Weights of a small mixture-of-experts language model, trained from scratch on English Wikipedia: 10 layers.
Below are experts of layer 3 (counted from 0) of a mixture-of-experts language model. Rows are named router (the router's row for the expert), gate (a neuron's input weights, with its number), up (a neuron's input weights, with its number) and show model dimensions 168-223. Each number is 128 + 24 x the weight over its row's rms, rounded and kept within 0 to 255. Numbers have three digits each.
After each expert's rows: a language model's description of what the expert responds to. This comes from a sample of Wikipedia text that the model never trained on.

# expert 57
router:101167126131106163143154116109095124126108091072139154115071145127103108120167136090119184108141119160109108086139152102109111098141110124123136110129113117153145128175
gate0:124092138088093078126127155105123175123160171134143114088097095158154118146114153097117134132130157100130119123128079114102120131117133160155120120137136095155130124130
up0:140105115103089186118096128109127157129110117107121168138126157116140094133106098136073123118135137131115110151148162139146108123108178144105139134147102145100132149168
gate1:100124176123109143187133120137100104171110122118146174139129110155123109137144128144133147162139130110145181116139145079158132107118160099083116135079087137146125144119
up1:152166111107133152154158111125114103104129076097112108121120141100136098146135165119126148098135209143148126099123159104161149123174133121141112166184129115091119151124
gate2:124160134143121125147140139124069139126160105098165138138120131100157074112170114101114118136126095129138086135110128097115113094160091114100178161092136117120107161158
up2:117155132144106097148156114128090115128150112088153135140131165066114117122133113093099129129115078118127119107099154120125123086160088138124166133105125120110116165129
gate3:127145119100113122125135127139173106145145101094108102127139142122135132153134096130113132150087179150100126114134150153161112146156151105122159145127118117100145169146
up3:104118090095096146141130111148152137135143120101151098127139141087145165119127130129130154156094136135105123113095158121154127133145156139100128161112100118143150128097
gate4:099140112136144136105146114136128111148165129154166114111151107153121158155159075143060122108167102160122127108149112126128171103100107096083103162115086123123145111125
up4:121134122137158126115126113102128103080147120112168101143144109152146125085151111152112137137158142164110121101101138136160158049144114129051143164119151122110096147104
gate5:145130141145150145136111139075157102070123136163110118123158072116154141100098151135123111123178171148171137130124119121134086115113127153134168094112138091107135160150
up5:156147130138106109134116139154153130155147129101134145102126160161142108123097097161116113089108134099093136158151142156109173118150117107096111168113151140165125121129
Description: Sentence-initial It and The, plus the, its, was, in, on in descriptions of albums, films and releases.

# expert 13
router:152094102127100126138124121108140060112119140118112165131090172096111138107115136146121137157101090131099136111113128145098109142090113148180127112116106112147130115149
gate0:083115121099131101145140095138126165178152152148116138139182120160130112149133153119140144106139144124151104099152183135140136127131156153160137166106142119135135126177
up0:134127162128122106103139134101117142113076107161111106141157120138152088126136126120109118104123176167154128123155129106145113082151122108141122105161144114103097098126
gate1:109152124120105128105145117135108110097110141110152126169120152046130124126117099164190093132143104146147119149099113146126141075139151130082112167156142168126114147112
up1:142151138106146134113100150117151112131128124137134122104145117173127123146100109122138133109114156146137179124160117103124119152144096106171124101110133083152120124134
gate2:146120163136143060142132121157100129112125146136148133136096135135124135108087141118152177157104137134121139120161147153157154132154132142119133128157102143092126120119
up2:119146118121105114109147124127123147127200101146148140181141132138131134122132135102161119123078119132173103095094150108156154116104169143100127134128141164077152075116
gate3:161133165104137112104134134117162149111137118107112112152173149099122134135158136113125138094103157150150137164095124111088171127164144131084090147113147149109125151148
up3:130137155121111119137116093115136125106115110052118145102154137112125148153146129151076109130114104112117128086063161113149106143139154138109111139105160155166147086105
gate4:140144110136099142150108165162153119080095130079139140158094085114134133137141110102159115126113117122108114110068128121086144102153159121139155091108103146151091143105
up4:098112158138096084137137098106164105148110118153140102116160135146100126140114100164110148125146146134157193148170155167131101145116138126100129174096137148112113110135
gate5:098148184115103134088151106142112132111160124148153166134079171133116085122130095143175098167132127154175115143134145151122149117113166145125144146153107136153148098153
up5:142135105140113165106145124109155145149108114097135118076153079135111095115171128129131175112116160119115169106124103125142158156150131131113106122139115135167127157155
Description: Short first pieces of split words after a space, especially fa, ne, bi, p, as in fa|miliarity, fa|ith, Di|wali.

# expert 55
router:163108155147120147154135124107127104164127132142110162149164131117141143150142148124137144083127153129133124162133113089175141142137142113079126147161134167144144154101
gate0:142161075106121124130071151114139129129136101112111146136146103149100100130114139126158078096089140130128141151142141167131138163104128114153157147119090115173114114145
up0:126099151137098094107164106138147120137095102088154105119150084129148147077076108126167135173138087076119120110091114160090132126107072127172121102135129122108103140135
gate1:152147095140197145081167090114139139104088168171110131103150122181119163102166140163134127119108102127156134077141108155155126131099157123135129151133144141183163089126
up1:167112133112124135122142125142130144119156169111096159148126118159165165128102111129144115097143118106116115096120139104102134144154093121082135106141122137108139121159
gate2:131148130149115174138127115096129155132113135138132076120132111110112105142148109087058148145119107084068159146160114135132121125132094171095120145160117103134104179116
up2:165124110134126103126112106129176090103170163123143144108122187109163158108125125153125121113135130107168132110123146148129114120112118105145157086128159129068119144135
gate3:152137134144136123128115178119124138111145154118136149134108169142132065119129141141120166126140153156138140087107141109155091141089167149105150165173136144107094151127
up3:135147099109172124105149082138119128148082125124169125147131091081136168129125142147166127143106120127140138138147101140123178083116138093146105105091148121148138091126
gate4:108118209143160125127107121115135125161133164158137121172110152142134111106141133123137152096127146141160144190156150116123133131135155125147095147112131161153112100132
up4:146123196157148114122130149080102122159159118111119119180154149162102114143118118161162123118113153084116142118149136155154106130079166137124101094100122147125132118110
gate5:089158100110172121157147173116137165164146090139105132123143164090108146124120132143150124134104105144105095089113114120151105117133112111114101152138145140162160144131
up5:134082130148139137112130094129151091076109119159138141116097097159122132137145117120111157140141108182161104092112098098109106142127092117095148127098078100143127133159
Description: Arrows, for and club or place names in footballer loan lists and sports tables, e.g. → FC Brașov, plays for.

# expert 35
router:100108107112138126115073115120115098138165125133132127099094117137119138087160125129129154141122130142125128164091133162153097140097116148130117154115126146145145086114
gate0:124125120105098117170138127139110160118126126159089096101113136107141154145117096124086165126129106141085114168123130162080164120109102170094092113139114149127120104120
up0:131111128159127115138127116108180124159121193157106159101096168088134130118170103117143179153125142130127116169157130154103119128145133145140099115107101149148099065149
gate1:160120127093098159077132148144096121137115154130122143149122095102119134147160134135144120105122159138167118135083106141139095111132143092127142091106177116142117145108
up1:119133160123112161137168127115160116122136094138114138147165136149155091191127187150121123103163148103135132140113134153133139096153160172105139094157111134106148151124
gate2:157117116093149132136156110103137110122144145148082137135104122148131109100132120142113165176122143147121154089145105116118160138102154102104130125145124148141151159136
up2:109123121135106111145162152155099141131143133109074119139134123144162119100085148112175119096130167127164121152137128163086163098160158110130116163113138143126085079122
gate3:162167138125138117105145129142107150154162148147149105148146097176113136119100145160172077083155136103117111095128125130125152104103145160148153159179163139150161136136
up3:103130104136109108082115098170128122109107131143138123140126145159164135145100136157159145150099114124128159139112117110136098136113097106148118114098138100128130102080
gate4:173129119104164157143117144148128133136065156123155151110106136101114135115102121117114135146113139136140137117156136083126145121128120108097099144086142152149131123146
up4:088147089149123108149121098138181137137163091098094093132110134095126130125111151107117107165160142121136121113098117116111141106127150158126107083151154149125122141174
gate5:129134148119125126143103138124072104114087113146157164103096142126125109108118124145154130142115148077124130156163149125149086129153175125166105169088103128146129158136
up5:128135104133108137132112128172142140146125122108128100165150128160114154151163116106129077104135121169145106137101117115100144113105119115118187124129108151176145117100
Description: Single capital letters, initials and name-starting pieces in lists and election tables, often Indian or Slavic names, such as N(DA), N., Kh, Bh.

# expert 41
router:167126127115192156087107115130108124115139212161135133105127113148112124130127146135099134108090134152139151089093108129119124143165132141151117116127147165128140099118
gate0:127138167151091143128107103159107108098112133089117147110133096122128085079145126113132140114109134163125158150127137135082123169121147150124133136082122130094113118134
up0:124163137138159108104145135120121099148157121103089153134099113169137145131109096139123148167111066129139144105197098117100099103134162115101122131118123133162129093106
gate1:119128141144099144110112174153129126114176139151128091117109110113118170149145158138169098118128089138130094112131084141100096124110098167103118099095127096104128127142
up1:109096108133143180108121105129136132141116111169148148137130080128094128167139093142130118152114088125125137109097121105133142124100120169137127123151084100099142152135
gate2:164158057155173109144105138099128131109117128078120112117124110118103112138117128124104149197124096143129131099135124117171122129125112134125158142104080118123131136126
up2:116123129114175133140145155098140134143134132110119114116133103072131162127050159145125108135131125119151107122162149156128171144096132134109162148136118116148096127114
gate3:115156110125159141105128154113130116092120144123177114115158096131141138160089141098152118150136113168184138142090163116169111141127162191094181095122113160133134138094
up3:098145154128107133094114142100135151086096132143118133082121147136154149131178121108119150143154134189137146086175110108174118132121117148125115129125088114095133130117
gate4:156097150158117122109125100106095085169176124132109121119143103119148167136093149123158143137132061134094168137125134150136109129142158164146152118139125087129172134165
up4:149091146121121130102119127153143092125124137168161129136168104112172178092101143119118156108149122125139171094120094114195155151127142147161152136164117130122127133124
gate5:143100118129132133131151110157159138170099106151151121094150072101125116122155091111149101128133148124147123136168117139143173127141069092156114147117128131119129134158
up5:133134127121130105121165149162109109137071186085143096126160117122151114108124123099096108115114125125173160124119090114141143149111137141133136143113139112124148120084
Description: Pipe separators in results tables, colons after infobox labels such as Score, and minute marks in coordinates.

# expert 2
router:127098119128187086142101171152154130105106146120116084123122157106166141129142112124173130126115123115121115138193112130173137135153109124144099161149121190132126117093
gate0:124113102144123136156167173097138097085109127145109136119138119114152110151101097094118113138101163142147129150150144104084146125169094100154137158153122110112086123184
up0:148103134124099104121145160145101104137217121130151130168135149180143107138084116135130085092115153167147115126140116152090124136122129139075103130174140157145083119160
gate1:142142121130148168116136190113183143158134153116116088153177129083144169147127158120098116116155099106099135147170098084175120117089152116116121101163176133162142124080
up1:165147139178110107137135116113115155128134127134137151163160173109142118113115138115080130116096129115152136141137112138138111073152145140121121129144109147110154105167
gate2:081132123094149163129097087092121099131151118132139166138102095158149122145124116157140138127166123113110140138139143140141149173124140120153124109162124100153081157121
up2:141117135144174070118133132139136107153128143152150126128091111128120093137125112150130146107125162110094143123119155132148079109122137123107104149143162094142132119109
gate3:115113132072125118123103166101131154169105117160159161152108125126138135125129145142118093167177140122121078124126160053150132157109099112124109156135135136171131123102
up3:134114134082153182116114129149088112155099075156110147117125111104180122095101108096126108133134117146140137134108101128116138159119094108137119181124071089141090181117
gate4:101149168127129102121148145141138095119087153073114145136153138134112169103163157091167156121122149141103102158165116159099076151132116131139114136154110111147113120131
up4:138109104154136114152154163153117119124144145147095153101154145086107103127129095111150142131102107117096081108173112120095138158133120131147110110175127134167127105113
gate5:161125117161133089114145146127135128148118142097134115100108073178166100135182221108138118119148095153124132076166136140157125112095137146133119123141114138116099179107
up5:142098151092109159106135126149157116099129089144084145130113129149127116143118125107142101116155175138137097108154153124099161178146118141137174160128145109143094167141
Description: Word-piece continuations inside proper names and demonyms, such as Sw-iss, See-ker, Be-itar, Liber-tar-ian, Palerm-o.

# expert 15
router:110100102087142129127155092111175063103104168125140154151121164140129135099129106151163115153108127123108156118138139131161127124141152134107119129089078126122170138138
gate0:106125104147104168124140121159108132149092130144093107136139153106136139182106133170108127122156107093094132119113142120158167140147128085123127172105149112109147112142
up0:114130090147138144149103140126119130146116119152168093160107208099115124127161102138089126159140091101114116127085161109131145106108101138135142169118105152159171161100
gate1:132150159151130213165145138154143107120151117121142157113123173114113137126135101119119168139100138135076148142112124152141124145116150079077089149168165118144114105169
up1:093125118138101096138127146129069139137160092150136120129110120148107110143092118099117120146138116127169130132103130106143107147127090148179145137110094108072132134081
gate2:145134099134121131166120127117149123137120175120102124147109113126156150090181112166117147133132161114114093104145132091103150084119118131093094160073133151133127125124
up2:108138134098160122136131138145132117133096130128103131172140168153134162120131146149153126141156125070093090138151142124153111106118141158091102098124123120118133137104
gate3:155137151143142130158160143118107157191111121107113179158176133105120149118142085151116115107125142113147144134179139155136142092135146120142127145116129067138146144163
up3:128122139178112126151139124110100134140117166131102130097113139110158125124125079124106082141102105121106136119161143115144135142141118096156106160104114125142096146153
gate4:088167119111169109143118144109165129118113103131149092112133125129111135123085089106132140173088119120139140094165099133131113155102100133136096110100114131085176149104
up4:106186117107154110116105123100159109137113164106161126118119125133124129086135104138099164145169148125100121098130138113116154151134091113147114121144099130105106144136
gate5:128109090108122148127121150111121158133090132145129147143129105125103158082157121145069121123115140112143104088142092109135111168111112124160106131119115102160153110131
up5:118111130150140086096126138133106151142141149100159124134089133096114136123148131093136120128144145132114098123159082116109098161153183135071090124104155138120116116090
Description: Hyphens in compounds like low-lying and hydro-dominated, and capital or consonant-cluster word starts (Ch, Cl, Ph) in scientific text.

# expert 61
router:172110117101140135153090146116154132140121123148111143093090113113140080115114103109101122097110130137095110131163128153135143108121107122127154126151133109141135104107
gate0:126079153149151126153117107134120150101136113127095166117136096120166127128165126112159147105108102094124119152097098157127127116144161139114121141132112127116147131111
up0:104109136131130127103124097121077109146131117161150110125112179152122142133125066117114143160112181124136101065136195122150119116128131170142108121147121162127175109145
gate1:116143156133107131134130108109133111104133104119115085131097115093158153130089139127104135043124145117098133113084130181113117124089133128104150152132097142136111122151
up1:127143084099120142115140156181126153093100112134134128121145096140145109128155076125181118141129142160159154160150109172100126127171144114120093127078137149104162148156
gate2:176137153100114125167133142078179159138115079099099113124122068115144109134130129110118131105142122149109136104138103106136116129163153096101153144117142171129116151134
up2:093123096158116126126130147125061103113076138142124098106162147133110129131134136165172132116120098102110148125128094123098105165118110121138075158108083130136178108138
gate3:131118115152117139153109119143097081137143125142115174113154125152071080142116123183134107154137118100108084172143096141117138106127126110119176104113150167095126117144
up3:144111073147155118071121114146121148131126123144123119122133116132101082117120120155139101128116128167166142088143153103143109131129111093152112137127115142137120102128
gate4:172158102099131139096160142074129152133131156139125128136119153117175081146153089122105113131096120107101115140121138141096115114163113121128094119121135088152142140135
up4:063093103172102136137123121162128122073108115126097121113141128145101158144082130189165149097158121115177164098150139138119152164134110120141141125110128161132088110120
gate5:126155122108145135107105150092130093134163117133150200084161088122115167132092110119103116142131140144136128174137177171112124132130088129124134152152116094100150119140
up5:108135109169110145143129124093107131148171120158111151129093136084110175124089156135101124101138087163147115148152190159130078139130148113129151146112117116134175097123
Description: Word-final or inner fragments after a capitalised start, in names and words like Beca|use, Boe|ing, Sl|ove|nia.

# expert 20
router:096164102101126125132168087150172132149160098127112108101150125138127116116161135101141161156133122147125133144146120134171100123161121125116151162149145140109137142114
gate0:159104127131180107137146162116150102100151172113097093109103124149117123113090125138138178115087117099107121087106113104130116111107110111112155141130178121103128151116
up0:132142139110148108156157162106162116129216102107156132149123166146137107154125173120119148123074162134110128132137117147135061144136109122124120164132149112093144123092
gate1:143148141091139108184133108140117139147165151083106111113083115126147141095151141093116128112126151168106107124164156120123108147128117135086155132102104114082149086132
up1:156125134134130107188102124135116160176127182110088119103102123106166156144130112134134123109130147137103154092132168157159152115158116140160097137068143129141102134131
gate2:103119117115133135159178094130186095103125143109087125154129119130153086174126143141125144148127142109148144102179151140141140143171147097140144127088120119103124148115
up2:142149134138121111118155096132173088114136114140082127124153137160125090146152121169171122161159122102145146140131157148101143144137156130166109089099147175108113128160
gate3:160133111107142094141115151066126113104120104150117111116136138124141111102101123104146126104109145141155134162141087151157159108124132087110156135138122122145101168119
up3:158148141131116165118193127126073131139140132125115135151115098166107114117123137149148097140135142118128113106058107105099134145132110132144117134116148123117127087106
gate4:099140096137132150131143127118149134114106094135116102151143148114121120144116117146125113146094149123107139138143180119127130120137109138122136175122130109089101156116
up4:157105122105132129130166088166107124142109065089146102123119163091119139123111155141111128151107157150134132139099109126132101115133149114140086118138099144170125154091
gate5:155127144093151099123162138113151147084125143121161109117133150116142081184173133139121102092139147129157128153109095157106153168141083118089081183169136107064102152118
up5:094172131100118107136147121124150148102094136146177090104122145128147087112136154111118130110150140145156127147120128107114108128144108117123113152167112152115119141115
Description: Numbers, "by" and "the" in election result tables and vote text, e.g. votes by district, 100.00%, Total votes.

# expert 37
router:112152166109151120116107127137099122077109069125154119125096103109096182128175107078141133096144144113138154146139084127130124134129145099170147144081118119136155105114
gate0:118148133135121161130083119122109137131115126110117075184062164146115142106124128124129148148172141155105156106127123071152153122092093154151166084126137125123130147164
up0:127116114110137171154134119140156102158125123148166105139084121096111125138125113132136112104146124141080098166137127093170154074104160158094131123123133150153145138104
gate1:138106067108131102155120153119143133140117124145080129095125141172125104113149160134140169178134121112145127099107128088098116099140109101138127116126124096125074106126
up1:116126088140137137115123104160139100135125156124118126118116065133097105176104110098124101142063082155127158118150159133118137136123109146126129137118115120091132089147
gate2:136120179126136112121153136101134147097128117105146111132116096160163151100140119157146126090097123210128112134112139132124142133154118163144148142111149122105152128126
up2:146165130151118146100192116144110093140122118160162120113161165148103093124106133130172112102132127144136158147109119132165067125129179110125102109116110146108126097113
gate3:131151158114162134151124152114141146121154077133159079118118076110134126138144134153074090125122115172120148103163113098127142133122119086141102084154168134109172150140
up3:096129138142106086147148118123119141108133115129089174149109142104157205092123105105153147144124181155114107135119157161091151137126142111161145148127137136119140155150
gate4:157151160117098108104112120134107129108107158134146118138134088102122158106107151142103116154134105109083143145135093125158107123134111160144167167137117138099085140178
up4:157127083138157164152089102136125115129124151157122115127157148110112147135156131158141128139119140062159189114112136152107112119126190119126090135135099150098096143119
gate5:137149084098094140136153098144130142101122134119111164143126135157129129098137118110094168094128168081119135091151162111088102121131146080105097144128139135118151122146
up5:117119144104134149124163119132114098142150136195140083095129097123131065143088158135116114099126124110149103138148126080125143116136141095142136131089134158172137137138
Description: Commas ending introductory phrases or clauses before a subject or which, e.g. after "In her review for The New York Times".

# expert 28
router:102134114150122136127103141139119117123129114151148120134172162095134122178169165110114095131149147097147123153141138110136137113140147150192138145128123152123141135137
gate0:154225097137089097138130121095138123165132157125133147133172156152145122131122098091058135137152103133133123115086114135156148156148157163109146099129096084161127128143
up0:160144105145134104142149148099092115163140128108116115131130105149099131134153143161130128112083145121133154091109154112108091125152128110137142120146141107143115116102
gate1:128128131156116131104122176110095129150119110149108119152152129122122053126157128113090129113205105133105139145114118090106155147111154156150157123110111126167140154099
up1:083095112166182165110096174123102154167114159157118108136134130086110110125138146120095115124134057114080102165119119074147099089069147134159108116115157136114129152133
gate2:133128121132089180087135093143171075138160093139093117147129091110162154192094156129129139110139153118150156128126160114104136163145134110144112148110193117160140131142
up2:135126163093114139124085105117157069095159109116153121115123136159086140123146151124189117105173180112140130140090115116182074146162121105164094141102136126134121150141
gate3:164106115087078152135127117110131144127097112135180081096153131130093100127166155152129140134121132176137077132078128135110125185132163137068128141135106128142148128115
up3:206160119121097148130125155132153107153127123125118160141116107118132164153131099110128133161099111131168154133120085156108142142167095108118127127134088133137112105134
gate4:110110161096160139129146138106118142162115113101118139118147099147125083118163132148161120159071176118113099153113095139142153083114131119128115140077099110111122097123
up4:128142118104166117124159121135140114142121082131147139120126164144157153115146108143140106130131173140126154125104151163176121127065142153155084134086147135078093126100
gate5:140177106088114126090125120136133117162108127142156117116112138120168120129146137109134148128143124112143192128137170140140120145156118135154160139149108163109112086147
up5:108118111131102124137136142131124102086104147173138123072132142125155165144132123163149130107119123126090190139156153138143126151130111133114123184090075135119124122180
Description: Ends of place names, surnames and countries in sports tables and lists, such as England, Wales, -ley, -iff in Cardiff, Super Bowl.

# expert 54
router:125089145145119159128131127136126121137150133129144114094142104151093122151138129167074129118098136114126109146155115056111139131125123165092168125155144123162117130106
gate0:114123140158131113146125133132130128107100117119085102153112118159131147159142146124132178112060126155108164073138161142123134117107147128125149131081124131129095118141
up0:135159146122151107158151108107146123127120125151124128149143155115111101117087119117127068159167100106145126141117129121156129138115105091147122123147165109139125148141
gate1:120134099152106136123138133132165140158096158132151154142115153120116121144102124141110063147127160122130119126157129072134123123147144096124154151104081120135129136108
up1:123156154135165095155135127120104133082141130124163148093132106180118149114159127155169123122142089146098117119133158109108112161090125154163097121175101118133161113133
gate2:141127131116128125137137132121134134108118166151085082112110129092153100192092095144114121160129181087130152123127132095128131097148125119100106094118166122131131170139
up2:103095155152130157142122136148128138166141125131131119121073101124161110161159104149136090138087113109110142134118095119150114110120105145108137115130110138106165161084
gate3:120125133104097097142150078133127146133132094102104168140063112113075131127087111141180132139114158104103081131152190128132144124112127128123177120153126148141086114120
up3:150117079123073122124120102110089122140161112126134182142125103106149128138081123173118199170157104123112115138090157141131154159184150139115136121178126177121150128123
gate4:147085134161142135113124100095150144158140135111132159112086132122094151178131106115091127127092132097120090134140106142109186104114143099103141135129135110143082133134
up4:150123127125151119145105167180111115136129138140063109138120170093133134114127167105139155186114170140117140132121142116141086159128119166104126126115076157102156132129
gate5:084140160145124094106131142120095094179104129139129127140131107113092125084148173097121111148160106142149105125142151099131081142130105153110101149149115130112118104127
up5:108145177157142106149125094179092155176140120164088128148165134134112126133117119131118122137102104087159165104103113089123125070145149150133121117111115132121090068133
Description: Table pipes and score digits in football statistics tables, words like club, side, substitute, and Chinese or Japanese characters.

# expert 36
router:093133118086132133102118147116135105123142080145143111130113142121099137130123095134191133128113118096143165146150124131127122130157157075195098160137112144127116095117
gate0:081110152133125107106109151131089102181156119120157140096101144115109176151147168080102154119125091117105139127148172158138106070110157130164132169150080148147119114094
up0:079138126130091086123153124113100150125114093094135141096146146133135141137119153083146132150151114113113156159165162146133107136095165139113116104139134132151134152112
gate1:146132145148117134178170138109096145122138157154148147118164133100142114086132132132103142111130097108101123173159103166067124155078133108112120110175129146107102144153
up1:156148150137115069113141103115162133093136177127082120144126094108157127122156171097130094120156122115174147081102122111147101104095089135138158138107122098136159165138
gate2:136114140142145102170150169141148141138113107126134087131132137103160145101131133106118151140137096117090087155170112121112111121118143166143164161154126136138110121165
up2:147148138118122112123130123122165136130156134123088129133096112179119160088136131107153116166136126156138138085117154117158128160116087117158107088114163129106137107100
gate3:103121169059141139168065150104156121155104175132156140101106129142112145080130103141124094133119130131070110162129135121125130096121109128160092114139102141166153109093
up3:093140132087127103161097156149146145134127197137137106107142115113159126073144151115157105118117138164148113124142150192124139110150104136086108101138093139122151148087
gate4:126117141101093119152110150152156149137167087172137085119127098144156093176079106086079138115113154131117133166145129141147143101124129059140147126184177155103102140113
up4:151137174107133141103126113174115108147173130141088079125132120106119134169109169136114113123152122117135130123175166138152137121165101105124090120144153125162110124141
gate5:175112087107110126189075145128123143115122127140141144126153146115099105146105114112136134140096136107125089139123088152103165089116163150130144109137100157112129112138
up5:163119136136107159161128118106151166147129167084177090138170103103137168171117140108148129100134133115129106138158153141131141097105112172116181119143120141134141144186
Description: Commas ending clauses or phrases in prose, plus quotation marks, dashes and apostrophes, as in game world, before such as.

# expert 11
router:108128150126096123101162142137128114158116131120132132143122136155080124103149139135139174105116091106086109145163167142150126113162176156137089150124139147172145097093
gate0:126099142129116083122121140153127116140132108148098113135144111186137120114123098127095130053163131102135118094126080101149135117128122121165139093104089129140144136094
up0:150112089133138119113109129146102122148127146150118137114143158167128144125105102088081112084117084131123134121093117096173149126131125125115168114103130130142139141153
gate1:106113083137095094162134113117135112137140128094081140072155134132085106202149162113125152109128130132147089133124108110130134121140118074118125153139134140137119110146
up1:107124165155121122135120095167182143109090104082192165172103163139119134108140111158149100144117121150147106137140101149130085114148125193112131092126134136109115117129
gate2:153108120152148147180125125128138132148129130129074080135144124116154151167104091180146141110151123086108106083124138115185148149143094140117124123123111121139148104108
up2:107090151133119166192102105176153153130108171110075136084125154133106161141100120130160124112101112102142144051098132135115137150139143103148086136137120115170153118106
gate3:131175123158106140119121150081122132123118140134125144152123119120130118204101115116110126132112099135136091141133137120114098179110124133116087117126102110109160155182
up3:119133069118124098119089100093148126143125108140092123148085095122136114151099145146095163129138077142133113117146138098114148115126131113162128150127153100132111135159
gate4:109188109128104085131163117103137126096162145143106144123114123118132075150124101160092098117138158128148100110137135143144142143109116116136123097113147131095158118154
up4:082129120115112106115132088144100179123106129146111120151110117139109159126158133124188150148102130146122161154190160151137135160163130076121101139169129135116099146128
gate5:134130149169168134106138135119130152166161094115134129133137101085118117089145182082121113152138113124175156102143128159139141159148127083197143123120185141130129138139
up5:123105118130124124118122147171101146137139102124177118135115174128128118086177148067163157138112149108153113117106135128149154163140112170164136119113172149134106117092
Description: Linking words in running prose, mostly after commas or verbs, such as mainly, largely, both, through, including, using, often.

# expert 16
router:141126124115141116155143135151120124161140137129162137107128151100066128138126131119119110112127162092139148125134101142139128155111154117123116132141085143131120146107
gate0:183134140113136159089108169103147129102108137109110099099149096083150125150141157133175086124105089153166097120157136120109092127101132133169129076150083117074096156127
up0:117120156126171155106132117096144155110149169139116105140146119109109120118088143124105114146151180145137114120113104113112155160153101137175129137141157117132124135117
gate1:163109202115122124127159135139135120133068136173171136145140161060115168186096114125102090125109158103099136137099117124116169135161174132114157104152123135141095118137
up1:116150162113141109156168130162196134127127147134115134113095144119122136163129135121102073149127136126121107125120131106148112124162130145097151113151091145115138138101
gate2:144082171148183169135127181125157113154124135153128158129105136107128119111148105116157162137083168149143130134149161124085103164125172124108118136153124090136122140141
up2:087128139129144119128137158139119120129129117117160102128150125086151115130097154129166092173133136103163139176108144107069089075129121092121099120118150128121118074125
gate3:143110151158142106152140176103107120143093090129140143136142121107149150132179133128147078140134143088165157151171086131113137110122143141151155103133162127118104130128
up3:136135138153111127123134163116142125090136123123138159116080112110157164128160080159139126085122132105153152100124119192108099090114125169143098107116148130142141136144
gate4:111170097116103175154157128110134161142179111126109114140113145119131107168062112094088094159129075066140158163110125112144132119066164118127116137069107148095137154135
up4:194097178145158138102142109119104163071115124116090121102126119155093135154138122149138118106129116126141166100144114147115130149118106123100115121114107125127113092120
gate5:147120125120133112160108121118151094143152140136109142115160097170147117141186152121162165134151126126151121119192084114141081103127152100105120115166126114134128137167
up5:142103121105151149101130109141124160144076099081143087151147151136139180112108121108100112128105120115148121092101138156118177119104162140123112130087113091141175116096
Description: Function words, pipes and colons in athlete biographies and medal tables, such as the, for, in, and separators after medal places or year ranges.

# expert 5
router:094088075094152148148128098117176112135123160097130140125142170115101164116145109155144129146121116131109151125137167149199143125119122133098123123086133139143181130077
gate0:173141128119095115129092119166151116113083164094094114174115120160159157161109101130109147099114138125185188105134143122157090131133147142154137142136145143094115109117
up0:176140106121139119101170107093104119097139125177125096056152143142080089085189127142113148141154144114109134134105151137092137145137046106157126102140082086168110158144
gate1:157152122121097131092135138119093110119128068132150093139123101134142126131111160123099130104174121107139134157088097092147093126131138123138166163179155134128123141116
up1:125121157109155148148177132115153153138101134128154134133116150131101136082124107113111126115130128115116065140195134117134143122174116114066135118107110119090129136129
gate2:136122105133101162115128178117169151163114112152153123160164127155114149160110167093114107137110147120145145150143081096102166147077135107102092087111147160139096119091
up2:083102140115163138152152176158171148172135130110154109162116162130142130133122152107131116140140133137106134130136154148140149123124077136093143113145120155139116120095
gate3:100114156132131141117090084082150145111160114134106150136114129106139177130106141147116116121115180134114155125126143131130120172121109118127080120113111115144127099114
up3:167121124100144137116134147165096125169133108157108134110157128159108093122131076100091112118148117130110108175103143102141145110123142093123120118115154100134119125158
gate4:130099128103108138107121128123141141139115142125145150159147132143121116167140082156183105124140122153132145100172147137137170126118117135114091129085124126111128142144
up4:158102103110139108155122095125146118140113103105099112092110126163108144153066108117160115120161139129125167102160101125148147170140138137133115139150133119139111138146
gate5:148130124141143124133148130125103139091145133160154128101148154169104161134163158105114142129114163146172132111132129133090138144078127146112109092151123117138082145134
up5:154118159162138136133076128126104151135150145096126090118092096129122169103145148126121078132101115152138131138084069149124120165123103125135141138122077122069181111134
Description: First lowercase piece of a longer word split into parts, often verbs or nouns after articles, such as ev(acuating), inc(orporates), sw(arms).